{
  "n_layer": 9,
  "d_model": 224,
  "n_experts": 64,
  "experts_per_token": 4,
  "d_expert": 64,
  "d_shared_expert": 0,
  "activation": "swiglu",
  "moe_layers": [0, 1, 2, 3, 4, 5, 6, 7, 8],
  "router_score": "sigmoid",
  "normalize_top_k": true,
  "routed_scale": 1.0,
  "balance_loss": 0.000468,
  "balance_bias": true,
  "init_std_router": 0.00681,
  "lr_router": 0.00063,
  "vocab_size": 27312,
  "norm": "rmsnorm",
  "norm_eps": 1e-05,
  "tie_embeddings": false,
  "optimizer": "adamw",
  "lr": 0.00196,
  "beta1": 0.9,
  "beta2": 0.98,
  "batch_tokens": 32768,
  "seq_len": 512,
  "train_tokens": 273900000,
  "steps": 8359,
  "dataset": "wikipedia_en"
}
Below are experts of layer 3 (counted from 0) of a mixture-of-experts language model. Rows are named gate (a neuron's input weights, with its number), up (a neuron's input weights, with its number), down (a neuron's output weights, with its number) and show model dimensions 0-223. Each number is 128 + 32 x the weight over its row's rms, rounded and kept within 0 to 255. Numbers have three digits each.
Before each expert's rows: "gets" lists some tokens that make up at least twice as much of what it gets as of all text; "comes before" lists some tokens at least twice as common just after its tokens as in all text. This comes from a sample of Wikipedia text that the model never trained on. Tokens count by the router's weight.

# expert 23
gets: " and", " that", " on", " which", " but", " who"
comes before: " the", " he", " was", " is", " it", " they"
gate0:140107135186120104165109157148100158123135170113090140094186113118104111147124165157089112127122132097158110168098102151127133104163191101153138092069182174184132148147095136160087106074060080145126088118116153125128183204149154120110142117173113130158114117139100133088078115151078138181163098098010155076128179178094063086149167181068146103112122113158117072176085139129106145143102087181149149090118079113155149165075136118114102097146116156147119116119134114071105123069087104164139123096137102103105052181143129095136088110139061117160177119109113092141134100162152157119077151077158112094101114104150122103100138133126128102118134154123100048145107101098164161150100
up0:080124171183116067164103085124125113129122119165117155110141111130147080145074097133151173091164151117177136197187088144148139111166115099135131160094125189171090157135124158114113162120071124119095144125139141124122159200180119110089126138135142134180142158155083180126161125150104110172174103069038114126095143089089074141146183193138157116120115138113148113144093103160143179153104126130093141092174140119089138175074166078099099134116129151163074062143167141088080150094136085138093115074128107095154114160140110080147127129092072169118163075136058089113136089170131166106082126101152092116119147110171162149122162077143142073152103158155108039156113132139145128104080
down0:110110162112083056128116137108145147102133081168135157115098142131086160108143158131100117125153139078095161132140123146088133104112169111085125169203111136075113161084122101107121102114114120153049205130065100154108121176060118148158090099134178082156166076076157145150154101137122130112091156118167100161080101124090151156123068126134095110130102159079169125146092107106141112122154123099118133093089144094086132143160127089131157056122054114128105084113139173189121168140107199112148111142115132126109137176102131157165119136058144213187071134089141105105083091200120084153138099152116106100141146101091131131133081150057141134121095136199181184129100144143104160086130

# expert 22
gets: "-", "3", "2", " 4", "1", "4"
comes before: " |", "-", "2", "3", "1", "5"
gate0:110161180163149177129167078145139142094115177135092114088165165105156095187148130216121131118130148136146169075129141061118118130163114115146147156078199134101114107203162106072114137118151085176150179140068138163131167172138111158133170109125150103091177174121148144098111104124128109113078132164174121123115141183154143096097088151159124188081084094130092114101131097075123164187141148108121134113137094164108098112152116190156162122188111120128085184175143114166104128131167161140138069124139176106058079134124193147140163140129040102073173099133081127153111154133161113125100102201140106111138110132124091162109137110140125099169131101106187123165172148104166163154152
up0:133147134143153168090148068163145082121162160137120132072119152135124108193156152167142101118087103086102142096134150098119121159156139092116127144082128148113164151173186123061091152164132097167111161142100132111107133158096108102139145108126131139050162178113102122104111151131110137149056151171138117094142167175113140094186117127148129157107050100101145079152102166107154150194173138100135102133162104180118110132123176195124123184146118201159130149113102126164161149147147158160149062129187158192078094144116129087164098125134080095107171134102102135151167165105170093170136150155141078117108168078117166204148139174082173130097142120137187154180182141107113205172162
down0:131151128118202078115088145121134084159086082110122080090053078130080164087131140054132150108141148110082102169172113172177112137133102150179112089179062135107127145119093128153132096121058160113098070173162130106131077069110144055110125144111120165150086099078190103137129150088137159084172127100144141116129117089083145144161111080105102111151151154101142133118124175128106133099117133098097078128123156107172138159126166077155119114145154148132183089095082139075182146093100104097099192134159077145155159129101098097113084131128190160169084141158146155112187119150096142143122155083141135178107125139144164084171153134087139139082180138119061134088098169158076134127162

# expert 61
gets: " |", "|", ";", "″N", "==", " an"
comes before: " ", "\n", " 0", " 1", " 2", " 3"
gate0:097199127171164124149168112098093160076090088148114129140145114141154196118109105104126129131135151141124182136132129144112051128168112053107071130141066115115125056137159122155135100139141131128120105115140160126070121112147167072121103100153129134139095112086161131140134116131143076115132117096155179197129157119097118146145120176161187172128096079129109164085111146131119144147118202122172063108158135118093169091125122168150133141140133173154070124125171156187136117085141136060062125080089059088129059138157160101107053128121165115162104118149128087115144130144165158053118098177153128080143144113127110167071169144112206150127112156109113155088076089157099178097084
up0:064206092132119131140123120151174139090073082153117193143129152129161174129117125141142176127149085160153114149124142154102060127123120081085104150111118097132126127151146129072127085135135146166152089144132094143140111118079095119099133197119132094131136045134203139110108110166166111157137168128137133178139120106125122131112110171148182158126162113117112151168077092091139090085132177160176098121130126173123120111135144149132080145162131110135055151104199152086144023094130059138116149176115106087128054167130149139169113159135117068157119097101092108080097120124120161103137097157156121089135094112112180161067138156108220127122141124136100132083134121085073185088062
down0:166133108148153153187145196137108148166153123135141143122159121113065161133115164121160096169124142103127150123164135133153166153126200176205102119128172098165094170125111152135155156138128188114057188129124174133123121143225186113161128122146128123119132223134140108154137156152111158145202148129114126106144137120111096120173114086107084139147114142067156153074146138121172112134087131123176129151128200129175122089096100126122155160098088160083139127139064108184142160158124124098127150117137108199167165145084158139144116130123146136149143138184145084098184108136153121149133176102120056163146120122171081110173102106067140144130124089158136121148176114164139176169241

# expert 53
gets: "\n", "\n ", "==", " American", "===", " species"
comes before: "-", "|", "\n", "=", "The", " -"
gate0:117130128165157097126051105092209091061157117155098177085144114069143104146188101151178100176139115135171132110103101123105101128086071158107059148122143151065085136145117175113178155131170118172122204171122105105106148117145124107118108084095088053114160107128093127122112186144108112147121160142144155156138092104165167093139143111171167140138163096106137158115133140117185161125090172213201129152126133118154146104102141131134123127110151131142151120159110132116100167116187100117177133163144113145103163088232173159113071123096085101120132154096093087095104159105173134128104113088110120163187114092140065116111120140140135114179094091138163104135207118126165139164162
up0:102094060151114157119127138155113144125149129100145098155144137175162107087111107086069126092111129146114097133095161126092077140078153121095161183183100085150093108110171145110042113132111174166069092139127043135109117127108118143075084170123089136177125148124169142124112087092106162114098165114187167094134164169136133191128140096104102185110112096135128200105131127128110120145112188120094119139181103151108165139147097171125122117119118104137106150192153101068095049076130142150096106103114123108135123207060092101107209134113142164175130094115132137171084111186109126103119164118115141160077120139100174149055121128188114130103127110165108100150119167073137065122095
down0:089127087106117089106114061157124114101091136119157186155119153074122137110159106149122090129100145128213107151143162148095160156075103140073119168108200079091135160179150157121140111161118113154129142087156108147132115108127148129122133134169132116136147139077114070084104121176095131093195171132168112137126080135133167073132131144178099139149130086062100157148122110117145115090116177165148104089134142124162176152113131171160117124095062108038143088084162118080088121135149185100160135112128077097159146171129087178073141078120192135094126133134094123178111146128176064156107101081129143113165118136221096151117082140188159141146134125081122068140149080129146098115196

# expert 14
gets: " by", " not", " also", "y", " after", " or"
comes before: " of", " in", " as", " was", " with", " for"
gate0:108081152176130156136093110099133148101140103164143153152168181190122103127152127109093140082116091118173160098111101150153085150122080114049142155081170136130102131131089088140187156105157100129183050125159090171048104112113071119062129168125130055176126148129123104103144115140127133160125131139121140103126171112140106048143092168132123129095110084132122171137094054121108136136060149128152099121136154099181099137212131097077135128134096124101134123119044072119148135091090151146127146143104142067129150136082143113112166145166097082191143122103163140125162139144111113167110150157125113092153099084156089101129093102165085114199087184064139101136114060118126082157117
up0:120071156137121135135073098098126134098140122162148109134170166178115120151160138112093130088117083128141189076116103181140088167111092100055127124100175125134136154137091090151179148106148100130173062162149102193088106127150089128060102164137150054190111137118098116093155110117131108148133117128132139095146132128120125040155115154140147117068114072145138178106095075141103137153056109143117124118111150112152083138188161080080134138143093109086115104109043056093155116084083153155146144137078126109141140124086141106087170149143096097192134135108161152112158151168129084148107136146135117091167098092159070101118101105138093131193076185093118097153072061115105098155096
down0:139138136082157140150117168090143103154128151123141102161131091146129127145155149105147095132135130149132099093148122123127156138170150123121183114176150189112068121131145189110111144144149153115153158104180104087189052165194161108170145140146199127146167092119050159119143130154061085101092082109088180192148153138126123186163138136132136050121097173121086096114141129107160133141152085044139144150046189140097151075139114137178120130127117104163124165102156158133172187149053081077148148125173132106077130072138096149135144103149157144134112145154166157142081153135136175132049159102137136145112096121104178108163122121102147158080134138126092165121124129145153202100189

# expert 20
gets: " |", " -", " –", ";", " /", ")"
comes before: " ", "\n", " 0", " 1", " 3", " 2"
gate0:109129159141107173131095104140107137142190165099072109133074189099133202117129191182139109123109132137175137088112121111065104113121153107162155118164041080109094154148113101147162166104067169135214170127115127159102165136136162097140156141082101119129124142166077124146141106158078181134111168159138108107189092165124142167158085144119137155165067099150166175153114124061143115179075138160143137150079118165132098113137135146142161095089098115133125118161117179084194158118192124108145084183084132131158104136155124167096187120108098120194113147073049131109097129145179140154124160101121146106162121184129112120130174163166146150169138098120151116145177105084150160170123
up0:115113105117138140120142146103131078104165106112072154135111083132186125105079098080119129100164159126095116155136098092069149177160085123131099084161135112115098136183125099077089177130128072164118089137159119145107176058160173165126114133084118089193070178127154114136100143102138140126163080113153126098144066139185103155127140106135085151105123069144091169155124116166126156100151175109121121125109102068115163086128099097181126135151182124124124132097148179160077145089129117063145054127137100129116141131184157116125136071100139129142078179126082137102139104146092217091099137006111127096182127154138159170124112085138150113165141093134171113166162148163196110108135
down0:060125130156067166161155172152152133097158088119165183165112133126088174195100069073111125165171097169123138131182055104105133141176111144128115076143076096138143120099121097113139101152087105107077143107097095092076136107161131137128090120145196127150118123125210065116103086097108182127120110149153100162153106183104151169155146084068108087144077119134131140128102084145104144110149136101142159156086087109081200100138175108154152063157116136131115103143086147080165132102106105130193127114213112187133134185141129142108133142099157143191106165128170104162105117144094105105109143116116170117156103122144127143100076120163128191153145179114140089170194093148101135149144

# expert 30
gets: "\n", "==", "===", " ==", "|", " ==="
comes before: "\n", "|", "-", "The", "==", "In"
gate0:177081107141150113155063070149074145064142143115143139149148105086096052156170159164127127134161128123197180146090119147141148112077137091120152128108088129183117092142169079153146115083125095138156108092139055075133137180069100104122102115097076080107093107084091103116101114071133131176171133072141116106133165173104105123092087148104092162129174126170140098138215123158102105141097085112150104174171112123111079126187112099099127174193191088156114087136127177136115120136153126130085126164159091132147073127138093165134087124127092120163129091184103146137086154149133091177086099113146097111161118157169123095131128159108075186140132183133144119127171103172151179132132
up0:165114063073182151136088085161076111039110094121159105135142123141117115180170095152115090089178160143164127183166085114105139086129129131099141153046149154123168129115121129127160093137104125118155156157090100040135131156133149109197102130153080135131125121113146100134123162103136066148149149121145133114065149101153116146123117140177077132119158178149147062126214141177184152131134113124135127181129090163132114078171107100088135181136183119146102111136121142138136123157137141172141154125188119150143135133088142196121122127143113098134191142152111171113086125168102064149090075070154171162064120101120135174150125170177094175122185146157110119144201125140133191096144
down0:108111142136171149166136076148136172155105098111165186134150123164131071106179120133191145209125129137084092154185150151140131082108155144136136194121105151126069200116064162140166134156141124125095159129074145131174138113085117107181158091124131150131164129102101099134090168145119093094131127124141117151151135201154090120091129099158110126162089158113113126121150114129153118188137113109145104130133054130118092117107142077142212079104125147125176099134119138157144227134134118124136134133122137192089092092139106140091191148098212161089184133120132141090173171141153109086107134070106137132099087173128125148177169118048171100175086160133141112135120199079117098088102

# expert 49
gets: " ", " 1", " 0", " 2", " 3", " 4"
comes before: " |", " States", "',", " /", ".5", ".4"
gate0:119207136097139130096155119096130120142154142108076107106186169114183116144101145151168089173114158104089147162153087121141090120134115108167101086111163143113116163165048128137086157139130060180114127153140143122101162153096171165108048110118103105156104144150091100152146076096194152097154177104130164112116162154091131168183100181102174128119159095061079196112119123131116103148134142100167147135140127177138110098116118143173110066120104185146094181154178125129155114150149170140127162135117118152134137105157040117167189154127139120135083144143103174183126139137137204186103153092143146144118158134158117144156108104161134125121085093196091090137197089098207109099103
up0:138158098147093089177078179145114107121130119142185150146057120156112122154105154165158119123114111075130140156158163106092178191073071171094129115135077171165144148128114160174061114158064135096153150109160122141114133063130144122136161145087071141165127183128126119087122178071094156114107094143147130121123200118138169152157148126136122156153088109126191185149112163099147190166143104092140195117176154150084167092074129096100095158082041093127130095108133132171144143133156170108105112110128124121099122142129117099066131087095129107159074195131152091173113108134225175102123147077081127191118122134179145122130130092116124135130186103121120099150114133113113083155120
down0:124148046125129118132131113127105165077156172136156086122154170139116131080095123140094122083161162088105141158143136117089087186104133117154135141151144200182070113139116163167147132198088110119163173117160154121081176127116138108127089104119088104066118105175096070114132087139109172163171178160167170172118163148134158163217131160127116146169132075112128091103168144127141102098104106118126126120151150135162113182078088134143128074097144150165131158194148114170103076126108192114122138168075092079144134046140124063147150173139065092137103152119192144092060155168144102120076114119123119128127180126099117116143114114130112154117143135134146101060178088094197129148134

# expert 2
gets: " was", " is", " were", " are", " be", " been"
comes before: " to", " in", " a", " of", " by", " as"
gate0:109080088197131136159120097172150137127097148127127140111163088177093131187116091132134125103190081096124167091110082123182109111116121087149112080184116169088132178141128165108158101099167168089124158095065140132186086095151123171175164114128102121148085153168131149190132128103187130119181124145149117148114162120155169180169149171115150110141191147117133152155150155163165076146105191145202131119148131134112161173104188115130115117093084142163121133110125122098169109093111180165142203132092134185149182174138151172137150061132094150107125119134104152124093104155157109122178101079181143065105161100149117104062117171133142111141099117187155140093139185082101178131107
up0:178124087146108127113141198148128119116113168148079167146099160172192169119080178159089128106135098101102118134170125189121121138178148118146115217175144114186127190103092203140044176129136112126183149108131121119108142100152185164082150111132132088152081141129074199038114142147112159111073091151125118136169113147169098107081110126091152176095154066174121132117154175073144148115084160137150174179129079139085146163099086204134091108111142169145091108079142139165117121151143155139201125112118119169129114121158108173164127127112106143103111150102092109093108122151085170058154140119131114136160144099143106112103108110135080118086140062114115141165138124131153113144125
down0:161136178095118081173141081110114143147148115147162173090103108157103136134108156089107115153172181156143111094057067106146124125064132120111169119065077046114094145136179102101146171142083136160134108137227100109136160079093115162140137138174137107155141115073162118119088071113095122102157130177132127124120114153123130099183074128159089176175157080163139186077107073142152149111169089119078148170128130132156155085148150105157217151141117160124161151105156150133175143071152134100144158126164163111160174110109125124100101189137146104135104111169131135118090161089124163122073155168140127121164094059121122137172100208095154154117103151076141105141161118148120139069152

# expert 60
gets: ")", "\"", ".", " 0", "),", ")."
comes before: " |", "\n", " The", " In", " He", " -"
gate0:076092068129122139109062076105047144113101140108068077150212073169124102101160151147072103166151076169173142195104125143145188155145145123096167070111170114131114067144078097120134145123086118137094159106137170094156087112152116131150114125160179130105150126108140095156122141203123159142144144121116139165139144091187089125075107107178123077196157163148142125144104132128096098140142095173157141182214086090129138117123137147090123105156110131129124125174102088056157137135117130109115171133122130118176159136128165096080239094116103136114191166119137124125139107099128121127123125071165096114134159104144140174174113149146080106153149099102133128096098104182147121171118
up0:132169084198127142098163085192096151160061081112115131117124087114104173120115143128140127161175152131143235108116169124155090144129062174130164101098111164123151113146170120138123110124050076146131114165069154114142098102085106094144101156097159168175120145098090116162160175119100111138148151084108179103133149167178190098088088141121104100151168133107177195160082091128086173111144126125144123214156105150141173132093123142129078145156101069144092117180078112096135119098177156082131125157116110147181090064098111123137110171092162105145183167095110182095148095137120106135183168063099152163149085110106132123175117129123146158150120095138117158134120141111112166132155
down0:168134138125183069165135084135175131163101160140135139108102129088137139187155121130149134121112202136048166062164080153174123113202142132167127126090104127082177141175139172054093107091119115112070149151102178133155095150123180137123181181166099174122086091127141159097129099122075133162162160092118154124142147083160207038162154126157135127091121122160079137090105151135110187149145143098072143100109123149129137085122117128172151178160114119061112122107149124107128182151136119139193162054138116119143076137102150157103140114099132152100116120130100081135148119124154092097163085097098159111124133122114145151074126133150160140144140090101181178125169184145062160099166

# expert 24
gets: " |", "|", ";", " 0;", "s;", " 1;"
comes before: " ", "\n", " 0", " 1", " 3", " 2"
gate0:102144166167078153150081102168110100133100182130075131122180112138107168126096158152152117137113149154158104124139103120064122164104122157136157094131153126103055134119110189122121187148093127112178077072142132126076156114091109140177133157136133103157104163084162127154135147100150160213088130105106191123151123121158155121135134118122139167144113088145137139098136106096209092133147149179084104139139059095181116134129173114087108127182168157159078132128161129152138113130156091101109169080131164084174114110120160114125113190083093147158138169134126151104142091127118172110156163102144090152186066095048167113136222121135141126192104085209146122119184163156089178102102
up0:138142133169130176098161115112155138138176156144156149160113159113165087159173116163144140097139123114122141100150121091127170102105136102163123099108110112147120108182150137121134127117165137172073151176131101189174155106138160163094074138096104080110160108237136139168038145119107159101102145185161072123133160175108120126169115088102122166120137152103147126151187141125069103097130167099117160122148123155111125081154106186131144109073105177106172159164146123059142087100129134155171128146125076130078132132128109204076152109126186111130087129054130107163110193159183124131128177152146135049113158133156150137100032153194131105114141134097113107130085119109162108202131
down0:127124148125082181130131118152140162056130150159115122175190161133093075120150152141151166136100095143159129090104119138133127092123161157064156123042150083102114146172083155076114171138072117158134079075153159132086133077159141208138134120204124136147132121126139135153093148138129186146084113171145164124137093156094109154157143151172096159141140143088206117122151193158166103073130136184161135181139111133108122095101115149217114147132097156169109146167109141155118119163140182151143150124165160162133181085124073112124176137122146145085163171090070149173092147122125120138123131142133121178189081096118118109161129084201131086136158133157137094165176057128169138174132

# expert 40
gets: " of", " in", " for", " as", " with", " and"
comes before: " the", " a", " his", " an", " their", " its"
gate0:186166088104078151139175146105109200168131120121124174102112120171210129151153130091105161121164087123190160189166138155143204095126164110126149111135129104138116154087101154146173154167162116128112104143126103143167084084125090142142077178081128154146083114132154097108149134132101142123124146108153103147140152092145126123142058158140184084149227139119097088182159150160191150102103165128123105068109120176168127192122101124104142147054097157139121084164161130149133130056157117188148133148082108099086099143127078135130140128186137137107161159083086078144142161139138152138104126096159142130101110202017114118142118160131065137112104148096105131121114103106098148146148
up0:076097119151217176083077128170199103026124181134131120133136165125134137081132116133166128110138176117112102115146086107134160136086134166170120175162140125088139114146108125099120091143117134148142148137091134165126146159150108133076174113164139126128134181149090155181123090116110147134079137142170153066052135157140121113094149063097101137124123151121130148135062143169138127143140100165060105188155109130123060047132154177119052116085106050150144120109117092124116132117091116051125127099162150133131182159157106158176103141100112135173091102166085101100114102151098115131095159104063124103176103106212142164109141185127137141177134144147136128063137098111152117139123
down0:175134182145134082180134194128119124118144143072165110158128107130101197171169135141119043143140169145166113094121140065103101171136119170116135114109041113163084138121120149116125126104078195071113160147090160162125123125116159092127117143102091156066065092159133141136093163120139127127133187156165108123112143135086089116112099176095150164103130090108113167163123134091161097140147120134094102078132134155181128147138138087176115166131105133114106144175104164131141131119089103154065140087080108094138185092098177111135087142112112114083161126111149137163134155101137117082172114194070139127124056096069143102091062170186116181134146088097121143133121203091211111131120

# expert 9
gets: "\n", " ", "\n ", " (", "'", "\n\n"
comes before: "-", "|", "\n", " |", "The", "In"
gate0:182086097125164128154119095138133193063101123135146118098109138187067138135127149070118089140146113165137119081072121119160139142108124155165206130128111152168131108130144117114115109113076117097136082121116210162166119129144108064117097159148118164123148121140105153105192177098117132098171104092130109143118192197135124121165128083159135138113133124101170153118115194126155094110107130049116214163082173106076131139154197077102125114177106124146121074095093125140148146123131126119166121137142124172184152134121064072144163127119112102100103126125150169133066148160113103088125174147099126054069170145118193098112168115067175123123172105107155097118105151191117159129185
up0:146129122111122140107055121083103133107107169134148169087129170116153166137082123135143135233123149159120129078084146158166107131133115175140153135093106083110100093140082167055172079099163188163169095120165198148094176122172138116137170159138165151098076119113096157091149070150114118115111089089153141143122136185099128105104120140159119149087142139161099118105144109108145111123104137096184173143087191104126071208109078084134140118184131124148104138080123204149096168153168079109142115107118139148161077120087178076148135133132155091091173116163125138128103158060139092195192171134115119119156114070085131116099096143075187142138104115131152106114165106153092141137155
down0:140080134138106172112152099096164114125098128186110176164150144148098102163100172148169138161105099141169104099073143118160159128127131189127084123118165175122097177121040126165116140149161126141128121056150113173141115154164084086147132107183116077102095155165130219090082119217196150119139130147068109153148110161088150096108144165081148156156079117113140127179138140139170066127175097155157093071124175137164116131129171123132164112135093113093154152138132126101135139144193085120098107107127145073107113147122152143133126097136138124092182116137152078105127113117170155151114122067133189172099049114186059170143136149107130176180079109155151105127106093107160094125174

# expert 26
gets: ".", "s.", "===", "==", "-", ")."
comes before: "\n", " The", " In", " He", " It", " This"
gate0:099155059098054106117151137152174097136116124106081112116113140151158068139136051107111136120101081122145104154150151106129125164155168131091116025120133110145150062158154115160094186106113089150115107152103099165142183105114085148073091127100110156115161086170140139109124113148149151152146094132092154114113161089107110117126071120087150160109143097047155129136157108103131163112142200162180164113146134142055088129154110108084136144119160215146146124121052156158139083111148125105143204125127125172123124147128071117130156077106082147122038086104126075152092120124102094116079146146116057145132104142131097142057188152112109099107103162125167133180154100108158109147112
up0:113188074061107080130122135154165119162086117143101103121122094156171060156126074063149087117121134090171123133173103090167172095131153119107093049107146134138106078196138106110120173106144126168094151157142138138108197147124081133109101100170108144104152129165105120107122150126114101154179111077109152094120145072053148119176084123077150161116083135073152159108132113130157169150107143164147144099172150080097114120136140099114128102164143187140079158079053145181153105144132092104139177071145161163161119119118074121109116086164091147094123069139094127170123184129076134113149047112121098144100107166115082128110193151080131156088115175140119100189101109152118113113126
down0:141141108061194116152117099136108103134116111102149105105071072102154201151131132061105152116126205067101142157153153083140137092116180104195142136182138148084128124151119129154168146126118195158127200146105148116124110132110096106152108143092140090129067100086112102124135123125088071167050169149152071183088105111118093212168180115127126094152129146177164134092131085110166073137154127097110066100136186130173114112129146146154120136139128102099089148061123135174080123164083113111154092120107154077105112115114140097094146166108104144086182087131129160108156127112192143150146123121058163094105118103081108133179095135158200161091135110153123161116116160160139099105130